Weights of a small mixture-of-experts language model, trained from scratch on English Wikipedia.
Training: a variant of Muon for the experts, 373M tokens, 11377 steps.
Below are experts of layer 5 (counted from 0) of a mixture-of-experts language model. Rows are named router (the router's row for the expert), up (a neuron's input weights, with its number) and show model dimensions 0-127. Each number is 128 + 24 x the weight over its row's rms, rounded and kept within 0 to 255.
Before each expert's rows: "comes after" lists some tokens at least twice as common just before its tokens as in all text. This comes from a sample of Wikipedia text that the model never trained on. Tokens count by the router's weight.

# expert 2
comes after: " ", " |", ".", "–", ";", ":"
router [120 118 102 141 106 127 122 131 132 113 164 148 124 125 106  88 151 137 134 139 155 127 112 120 139 145  78 129 126 133 184 136 177 121 117 143 126 108 115 155 126 102 114 113 127 166 122 173 129 166 179 132  98 157 119 141 135 122 116 102 101 133 109 152 137  93 177 122  94 137 114 118  88 134 100 146 118 138 122 145 169 146 139 118 121  74  84 123 111 120 137 120 111 164 156  84 105 142 157 125 149 110 137 109 118  93  86 134 146  99 127 124 147 108 119 108 142 130 171 118 154 113 116 174 124  71 140 103]
up3 [104 119 136 169 132 161 144 112 131 147 140 136 180  53 117 119 146 112 142 131  81 160 176 149 111  76 124 148  97 119 133 145 158  88 156 128 140 109 122  95 112  68 113 125  98 155 176 129 148 142  95  81 129  98 122  96 120  81 117 165 114  88 132 175 115 127 126  93 107 141 128 140 129 129 163 144 143 161 152 117 133 148  72 113  79 158 106 124  77 116 154 156 104 139 103 106 144 128 144 124 150 165 131 122 106 118 125 169 144 143 113  77 136 132 128 141 171 143 110 139  70 169 128 135 122 108 145 104]
up4 [121 132 142  68  82 121 151 127 147 124 112 142 159 119 129 174 120 153 106 140 120 128 139 103 150 125  93 136 113 148 133 114 166 141  60 136 150 122 178 127 143 136  90 153 116 155 104 175 145 146 131  86 141 124 154 132 103 125 123 124 117 106 128 152 148 145 147 139  71  99 129  97  94 128 117 129  99 114 114 110 170 135 152 118  70 132  92 100 137 106 129 136 106 162 167  94  95  90 115 152 103 112 133 131  75 118 135 176 120 123  91 161 131 156 118 110 142 104 125 103  99 120  93 147  95 116 149 129]

# expert 7
comes after: "19", "20", " the", " in", "18", " L"
router [120  97 102 138  97 152 108 121  72 115 147 117 124 115  55 122 128 106  78 107 163 150 131 122 154 113 129 167 127 148 130 152 160 112 102 149 113 140 143 148 173 129  99 125 107 108 105 131 114 105 131  78 142 162 155 128 156 126 167 163 127 114 153 150 157 132 122  64 184 135 128 111 154 178 148 132 101 130 127 126 113 138 127 119  99 168 110 102 149 120 125 122 176 163 114 104 124 132  96 106 113 124 102 132 125 119 150 134 135 168 135 173 105 138 140 133 101 112 100 116  83 139 171 143 107 135 115 174]
up3 [135 108 137 101 108 132 109 140 160 135  79 134 140 108 163 135 165 115 118  98 113 123 143 127 112 155 162 115 131 128 145 130 124 113 101  99 120 165  89 149 183 189 109 101 123 142  82 168 155  92 111 103 170 159 138 169 142  91 104 116 120 194 119 150 122 134 112 119 184 111  87 149 136 111 131  89 120 180 134 125 120 119 100 142 103 148 107 131  91 136 120 158 185 133  62 134 121 118 105 145 106  95 121 154 161 144 133 125 134 144  87 155 118 136 144 114 109  98 153  94 122 147 136 155  82 107 117 186]
up4 [107 121 148  91 152  96 164 125 117 126 145 106 132 192 127 151 130 137 144  74 143 112 166 137 126 110 139 169 142  61 125 138 188 160 149 114 120 144 117 140 115 146 107 107  81 115 110  98 148 117  96 149 122 133 137 116 114 100 174  92 107 118  77 131 154 119 109 135 115 124 159 115 136 136 127 145 173  76 106 160 136 130  87 167 118 104 102 110  98 114 119 138 121 139 170 111 167 128 108 118 128 101 109 157 139 133 142 196  92 107 108 116 158 115 137 159  55  91 122 137 162 143 140 124 120 161 114 148]

# expert 3
comes after: "\n", " |\n", ".\n\n", ")\n", "\n\n", ")"
router [121  97 150 123 124  95 118 124 132 138 108 120 139 133 138 144 131 141 130  97 114 178 123 188  83 131 150 121 139 100 120 123 132 144 101 140 110 122 174 123  93 138  88 128 131 136 126  96 164 108 108 126 101 135 133  46 121 130 141  99  74 139 137 136 137 161  92 163  92 108 100 140 108 110 107 126 114 136 128 116 165 107 125 183 107 163 165 123 117 126 130 107 149 124 119 150 142 102 132 154 140 100 130 171 138 150 139 186 125 144 134 123 149 125 163 141 133  97 161 109 113 100 104 156 145 158  83 132]
up3 [115 120 163 116 110  58 114 136  92 145  92 131 167 137 110  77 136 113 131 130 112 122 121 104 132 113  94 126 115 164 129 144 104  92 146  88 140 127 123 169 113 151 174 138 133 123 181 150 177  95  79  91 131  98 128 134 124  78 137 110 134 114 105 135  96 140 138  96 108 142  99 170 138  97 149 124 113  76 137 120 107 161  91 146 143 126 110 147 114 160 136 145 118 139  84  99 112 120 105 158  90 156 105 115  72 141 128 179  97  83 103 104  97 138 126 113 160 117 112  95 136 134 130 100 127  91 102 143]
up4 [119 135 109 155 127 135 129 141 129 164 125 147 115 154 146 131 127 158 136 126 111 107 144 138 128  59 106 122 161 106 114 127  83 132 128 164 105 115 104 136 148 152 132 124 120 120 142 112 117 164  76 117 148 135 162 164 135 118 142 102 104  91 119 107 150 112 171 145 180  83 131 114  99 127 126 104 150 119 133 126 159 134 141 118 162 140 144  50 142 135 154 110 110 137 129 136 155 133 133 105 110  88 156 145 141  90 178 117 154 166 188 122 127  81 134 166 143 145 109 146 124 162 119  90 118 147 121 103]

# expert 6
comes after: " ", "|", "–", "a", "ia", "i"
router [137 157 131 102 146 133 152 100 129 145  84 162 139 122 155 108 103 144 135 136 140 122 114 152 174 182 108 106 102 106 103 104  83 115 115 127 110 148 123 121  98 174 124 143 112 173 141 147 155 111 149 142 152 101 118 127 112 143 144 101 149 111 114 144  97 130 134 147 170 120 155 117 164 120 109 176 118 121 182 104  98 124 136 130 128 121 143 135 105 140 126 122 103 129 189 141 126 171  90 119 114 127 135  79 115 110 164 145  89 136  99 140 114 124 129 123 166 163  78 146 126 114 124 118 151 137 167 105]
up3 [145 118 123 114 145 126 181  79  84 138 105 140 138 152 117 143 109 178 146 139 144  81 131 152 133 151 118 145 120 156 173 109 156 124 138 124 167 143 136 109 150 137 136 133  63 107 125 162 114 107 107 104 117 200 135 144 117 164  93 148 124 131  79 105 112 131 158 108 122 121 109 110 151 131 152 102  87 100 103 177 152 120  96 119  90 166 137 148 161 135 118 170 114 102 148 158 158 102 126 173 130  93 121 132 168  98 139 114 141 111 119 120 126  47 113 125 149 134 104 148 143 118 112 125 137 156 111 156]
up4 [ 97 152 162 124 170 165 141 144  89 150 172 130 168 118 104  83 134 110 157  99  97 104 132 129 122 133 115  77 117  98 148  96 107 132 116 120 114 142 136 134 139 122 121 137 176 142 118 147 121 122 130 131 111 153 145  91 157 149 121 116 150 121 105 123  98  83 111 121 120 108 160 147 179  97 108 101 147 148 122 121 130 144  98 122 117 189 112 146 147 129 125 147 117 167 154 182 157 114 123 146 167 150 147 113 148  91 144  83 134  84 125  83 143 173 131 126 110 134 118 155 143 146 190 135 146 120 101 159]